From a checkpoint of a small mixture-of-experts model trained on Wikipedia.
Size: 20 layers, width 256.
Experts: 2 picks a token, a shared expert of 128 neurons.
Below are experts of layer 4 (counted from 0) of a mixture-of-experts language model. Rows are named router (the router's row for the expert), gate (a neuron's input weights, with its number), up (a neuron's input weights, with its number) and show model dimensions 0-255. Each number is 128 + 32 x the weight over its row's rms, rounded and kept within 0 to 255.
Before each expert's rows: "gets" lists some tokens that make up at least twice as much of what it gets as of all text; "comes after" lists some tokens at least twice as common just before its tokens as in all text. This comes from a sample of Wikipedia text that the model never trained on. Tokens count by the router's weight.

# expert 17
gets: " to", " for", " as", " by", " with", " on"
comes after: "'", "ed", "s", " such", "ing", " known"
router [124 128 166 177 109 155 144 160 169 115  99 127 153 107 123 104 142 119 121 101 139  99 126 125 109 108  97 196 142 127  92 107 171  94 142 100 110  99  93  86 138  78 118 162 107 104  90 107 151 137  91 135 111 106 161  89 214 113 143  69 146  98 149 144 153 136 104 104 128  99 146 139 108 142 153 140 149 200 183 170 107 120  92  73 167 186 181 108 132 172 142 111 124 147 140 139 127 157 166 105 121 119 146 129 182 121 165 114 155 145 114 179  93 125 171 108 131  88  92 103  80 112  97 112  79  44 153 127 100 120 120 160 109 129  97 134 144 155  88 129 121 144  76 194 187 136 148  89 113  96 202  95 117 121 126 145  70 117 109  99 181 152 136 146 135 158 116  69 122 151 110 143 153 121 111 115 123 129  95 128 144 111 146 109 181 129 138 118 151  27 141 209 171 101 110 161 171 146 100 168  84 114 160 165 117 189 163 168 109 110 165 177 151 126 159 157 132 131 134 148  90  84  41 118  99 150 121 105  88 136 115 107 109  69 138 136  98 177 159 140  50  94 187 150  95 133 102 163 100 220 169 164 121 162 116 159]
gate0 [113 124 134 132 150 137 105 188  88  62 102 115 119 167 144 134 120 160  87  80 123 185 153 157 110 135 144 150  97  81 162 146 125  40  57 166 109 125 143 150 113 181 183 148 145  75  91 138 105 159 141 169 163 124 106 137 112 125  97 130 149 101 104 105 146 146  83 145 122 163 120  96  95 180  82 112 122 124 122 167  97 107 142  95  65 140 127 127 139  44 137 149  77 113  77 148 154 158  85  94  99 145  62 115 126 126 135 135 136 127  78  99 155  93 121 123 142 166 130 134 111  97 110 157 116 133 171 127 149 113  93 130 129 158 153 110 114 140  66 128 189 145 216 143  93 129  96 153  83  96 148 164  43 121 134 157 106 140 150 112  92 140 118 113 163 128  45 123 156 134  59 165 165 148 200 156 146  93 108 190 126 156 168 143 131 136 191 215 128 153 136 120 118 106 148 125 129 154 133 160  93 108 135  90 148 144 104 120 138 121 103 126 165 175 148  81 126 105 104 133 180 173 154 156  99 158 114 162 108 180  68 154  64  88  44  69 149 153 120 116 131 115 102 186 120 141 161 132 113  92 158 126 145 147  80 130]
up0 [ 99 121 154 169 131  83 119  84 138 125 128 117 101  96 112 115 113 121 167  98 136 124 172 123 112 121 117 200 139 178 138  27 140 139 147 130 163 120 128 147 123 123 114 126  92 172  99 119 103 149 123 150 175  84 179 187 172 144 164 102 109 138 154 112 148 100  90 141 169  88 119 217  42 156 129 199 110 161 108 105 108 176 107 150 158 123 165 156 159 175 122 139  99  91 146  79  95 173 149 196  79 184 130 129 137 103 110 125  78 136 123 131 101 182 111 113 150 190 191 114 120  91  88 168  89 127 145 156 107  92 147 137 127 150 141 183 103 141 127 168  79 155 115 144  98 116 121  90 139 127 181 162 111 145 171 132  92 122 114 105 142 151 117 135 162  71 148 118 136 125 112 154 168 132  95 149 139 135 102 116  87 112  40  85 142 138 106 146 129 105 111 141 116 106 155 177 135 127 142  84 154 140 117  69  84 144 123  90 113 147 151 135 116  96 159 128 193  97  77  47 148  71 109 189  94 121 131 116 119  82 152 165 198 133  87 111 179 127 192 107 117 104  80 164 141 121  84 101  73  98 111 181  95 131 141  94]

# expert 12
gets: "2", "3", "4", "5", "6", "7"
comes after: " ", "9", "2", "1", "0", "–"
router [147 162 108 155 154  96 157 147 172 107 118 166  94 136 157 143  88 178 116 112 114  88 172 188  81 112 100 194 144 125 120  71 158  82 126 121 139 116  83 111 194 129 174 120 100 128  67 120  92 110 121 175 107 121 109 120 136 131 148 127 171  83 128 143 131 187 177  75 197 134 133  79 145 144 170  56 157 157 105 172 120  89 113  84 107 120 131  79  95 119 120 126 113 123 131 145 112 147 132 145 121 100 150  95 132 157 140 148 169 121 142 124 133 141 218 120 130  91 121 108 128 113 201 124 129 110 120 178  64 147 167 173 171 151 120 157 102  84 161 100 129 122  55 115 111  93 182 125 142 112 131  70 107 137 123 158  53 142 131 123 158 132 100 113 118 124  97  67 167  78 117 206 123 110 131  85 137 131 154 117 118  61 113 104 165 128  42 202 176 125 135 138 151 116 150 118 162 135 105 159  76 125 199 166 156  57 129 129 160 119 131 102 127 148 144  99 124 179 142 153 128 113 146 107 126 200 110 132  83 126 117  80 142 118 168  52  79 137 128 148  96 104 157 160 134 116 108 185 120 164 147 127  71 155 151 145]
gate0 [128  92 109 141 112 145 100 109 103 182 117 143 122 114 146 122 128 115 176 145 122  94 152  57 164  52 148 152 109 106 177 109 144 110 141  83 109 121 145  84  96 133 148  55 117 197  88 100 140 155 151 109 123 139 112 126 111 150  88 127 109 163 113  36 105 145 108 114 167 144 102 130 138 132 105 106 133 123 125 119 174 178 170  91  72 165 143 100 124 158 137  96 141 153  93 101 115 162  76 157 138 121 179 112 151 144 194 101 131  80 174 113 164 133 102 119 131 138 148 157 152 154 152 126 191 109 152 143 116 123 130 127 128 106 115 107 180 110 168 145 212 143 140 140 113 102 202 142 127  80  92 166  70 169  44 107 123  99  97 149 107 139 171  91 101 198 165 114 172 147 114 137 127 106 115  90 125 165 136 105 122 134 112 141 120 110  98  99 154 117 108 120 149 116  74 105  90 129 121 143 108 145 113 135 189 124 107  83 117 149  89  96  96 100 146  46  78  94 180 122 182 113 112 118 151 119  91 156 155 145 119  70 118 104 188 169 211 148 159 149 157  56 140 132 153  95  59 166  80  77 190 183 106 119 176 130]
up0 [132 170  99 164 136  99  88 119 120  63 101 139 127  81 196 166 114 139 133 112 139 106 159 178 139 149  50 192 162 116  97 128 146 160 136 135 139 127 154 144  99 112 124  84 144  63  66 125  92  68 144 130 152 134 124  79  89 105 181  59 125 119 121 162 136  84 131 138 109 165 166 188 162  91 138 140  89 109 123 130 158 120 152 137 108 121 163 169 184  70 136  86 158  86 113  83 144  98 167 142  80 130 114 120 155 145 114 159 165 144 187 160 109 102 131 142 105 180 136 130 151 150 124 112 191 115  63 146  93 141 134  97  88 174 125  80 150  97 120  63 143 133  61 130 120 143 136 120  71  88 117 139 136 137 153  65  88 123 178 157 108 182  78 111 133 110 145 184  63  90 171  52  69 134 150 115  90  71 126 155 124 110 154  66 167  96  60 135 134 120 164 120  93 148 113  66 149 160 114 116 141 115 119  86 131 126  99 121 129 140 183 140 132 111 125 158 122 225 108 143 152  65 135 122  76 175 162 122  92 138 105 152 131 129  82  73 100 109 136 123 132  96 130 117 127  77 145 118 122 119 123 104 108 102 113 139]

# expert 18
gets: "s", "e", "es", "a", "S", "os"
comes after: " ", "'", " \"", "(", "final", "/"
router [114 164 102 163 168 204 140 155 126 108  92 136  90 179 103 117 118 102 152 158 136 135 145  91 107  93 116 146 128 100 136 175 200 110 122 109  90 178 237 138 137 133 148 171  99  73 145 140 143  74 114 111 135 169 116 143 185 114 138 150 175 124 105 183 128 148  56  83 171 146  98 112 105 115 153 107  98 146 127 173 167 119 127  80 150 120 160 116 144 158  85 124 113 112 140 151 194 211 163 122 115 115  97  49 178  84 165 150 123  88  54 109 103 151 127 151 167  89  81 133 116 114 162 124  89 114 125 126 131 110 176  82 109 109 143 121 108 107 147 179 105 139  72 123 197 126 128 138 113  93 170 143 138 127 121 169 117  99  95 131 145 120  75 110 200  93 124 112 123 136 138 167 116  86 134 122 117 139  94 119 142 136 103  98 144 109 140 147 142  80 173 154 127  52 110  99 186 151 166 151 101 152 164 176 179 122 197 157 144 125 175 138 140 148 145 154 105 134  93 155 157 112 108 112  97 148  70 102 110 196 105  99 122 149  99  66 132 129 120  82 116  89 164 167  98 110  77 172 125 126 180 131 150 159 125 190]
gate0 [189 101 141  72 113 116 147 125 119 179 129  84 132 102 135 140 124 173 182 107 154 162 103 113 137 154 135  65 172 132 151 148 179 106 116 163  98  73 110 159 108 157 103 122 136 123 134 153  99 152 129  79 128 131 173 150 112 178 136 100 115 114 145 147 133  93 140 125 141 131 144 128  95  51 125 104 175 112 118 125 207 140  63 140 121 142 130 159  92 123 148 120  42 153 150 109 102 166 119 161 119 109 194 129 163 152  97 125 134 167 103 175 128 134 133 154  88 127  87 147  70 184  88  46 131 104 134 136 147  96 151 167 130  91  99 111  97 124 104 174 135 138 122 194 140 136  88 140 109  99  98 164  71 130 186 115 116 166  82 192 123 122 133 170  88 153 215 159 143 142 129 148  80 162  86 117  91 114 143 139 112 101 133  34 137 134  83 107  96 103 156  50 112 121 112 152 104 142 107 136 154 103 164 197 142  77 140 188 113 123 113 144  82 146  98 109  79  72 112 155  91  57  93 107 104 159 122  98 156 138 178  97 112 139  88 116  39 113 169  93 143 103 136  99 161 136 128 147 138 136 145 132  92 103 114 176]
up0 [189 123  98 110 131 110 139 149 188 129 176 178 179 113 131 139 115  98  72 128 100 152 145  99 147 150 109 148 136 121 117  91 101 155 113 116 137 126 124 142 157 120  97 129 134  89  67 119 162 118 123  91 119 101  91 113 131 126 175 169 107  96 149  72 164 127 124  93 122 169 115 153 158 164 246 175 144 105 145 124 116  84 171 127 125 179 185 160 184 187 152 132 170 146 205  87 184 140 165 100 122 179 158  53  94 120 145 192 153 106 144 177  86 141 135 144 158 107 121  68 140  62 163 130 126 162 142 132 118 122 155  88 168 115 122 131 116 133  69 144 123 181 155 131 110 123 147 133 137  98 130 163 110 134 164 105 182 103  91 138 159 157 213 111 140 133 129  88 119 150 132 129 145 100 159 157 178 134  86 164 117 147  97  82 187 158 123  95 153  92 188 116 108 116 106 174 188 171 146 152 111  93 120 112 151 145 195 136 141  96 118 187 107  86 123 168  75 164 116 160  79 153  57 144 102 118 135 112  85 145 103  95 119  92 122 154 111 118 133  79  69  94 125 117  97  86 134  84 128 139 138 115 139 111  81  73]

# expert 27
gets: " he", " his", " an", " it", " which", " also"
comes after: ".", ",", " the", " and", " was", " is"
router [118 137 113 207 125 116 103 163 126 134 103 126 160 136 146 107 116 141 147  98 190 135 130 104  91 109 159 142 197 140 163 107 191 128 105  94 151 112 176  82 151 163 143 141  79 134 146 133 164  87 141 159 165 113 102  89 196 100 180 129 170 163 140  97 112 122 123 124  90 155 138 172 135 164 207 131 120 255 151 153 108  72 123 128 153  80 136  79  83 140 108  78 112 144 143 109 143 150 148 156 127 143 106 121 132 104 136  90 144 121 137 107 103 159 179 172 138  94  70  91 103  94  96 116  88 127 122 171 103 129 173 125  65 137 109 118  93 134 160 163  82 173  80 170 166 143 134 112 125 135 159 128 156  69  68 102  38 153 114 129 165 172 141 114 136  84 124  82 139 169  93 122 104 116 100 146 108 175  72 121 102  93 139 151 135 153 106  92 145  41 176 164  97 113 157 156 107 137 126 196 112 129 155 146  92 146 144 133  57 127 139 179 154 175 167 166 150 209 179 138  96  69 101 123 117 152 142 138  91 141 114 123 151 128 171  87 148 149 144 117 101 124 131 148 163 134 135 154 120 191 132 128 144 119 126 148]
gate0 [ 94 109  85 183  75 110  81 159  98  71 120  90 170 155 125 160 105  83  63 157 142 106  87 110 156  80 119 131 159 158 119 113 130  64  90 119 128 115 124  79 161 193 105 111  81 187 149 129 130 152 134 157 147  79 118 104 183  97 178 131 150 164 103 107 137 156 109 110  94  70 168 131 115  95 201 111 149 161 147 145 133  99  50 105 158 156 138 117 129 121 156  68  82 154 159  94 118 138 122 106 104 137 117 129 159 214 144 170 166 128  84 136  60 130  98 101 114 156 160 154 165 139 164  81 134 131  74 125 136 141  98 159  59 142 105 161  93 136 127 149 107 108 151 161 170 137 167  91 127  93 154  78 162 115 106  97  89  91 109 129 116 147 134 134 186 158 144 120 185 119 117 133  79 160  72 140  86 168 121 105  75 157 114  97 102 105 117 125 137 113 112 125 155 149 122  83 133 129  71 145 138 142 113 156  62 133 182 121 113 128 102 111 111 120  82 134  99 174 114  81 194 105 115 105  70  92 123 111 110 158 191  98 169  66 173 133 138 133 122 167 155  74 185 178 134 110 127 157 128 176  97 124 111 170 120 164]
up0 [104 126 110 114 132 103 155 121 102  77 143 113 137 158 116 124 140 106 134 134 137 131 102 102 154 117  85 140 143 112  79 142 130 127 109 110 132  91  38 150  97 150 110 110 198 174 136 177  57 138 110 113 176 137 101 133 109  72 223 108 170 136 114 152 129 177  90 147 131  94 188 152  84 142 204 128 126 120 132 143 129 140 103 165 129 123 159  78 151  92 178 141 115 133 161  75  69 133 141 159 107 117 187 191 188 160 142 107 163 134 102 204  81 142 152 155 133  86 145 127 111 151 101 143 112 133 126 137 146 149 172  93 151 161  69 134  91 141 138  90  97 155 172 153 136  97 147  79 122  54 159 100 147 152 112 101 145  95 146 146 167 150 101 172 158 139 152 153 181 100 141  80 136 109  85 126  86 175 104 117 114 149 130 102 157  53 120 159 128 126 165 129 131 149 138  54 200 126  46 128 143 116 137 168  80 156 151 105 105 159  68 108 102 154 106 125 114 209 120 120 137  91 105 116  89 119  83  94 137 188 148 127 146 101 115 106 151 113  58 141 128  93 147 130 198 130  75 124 149 140 145 136 149 196 146 141]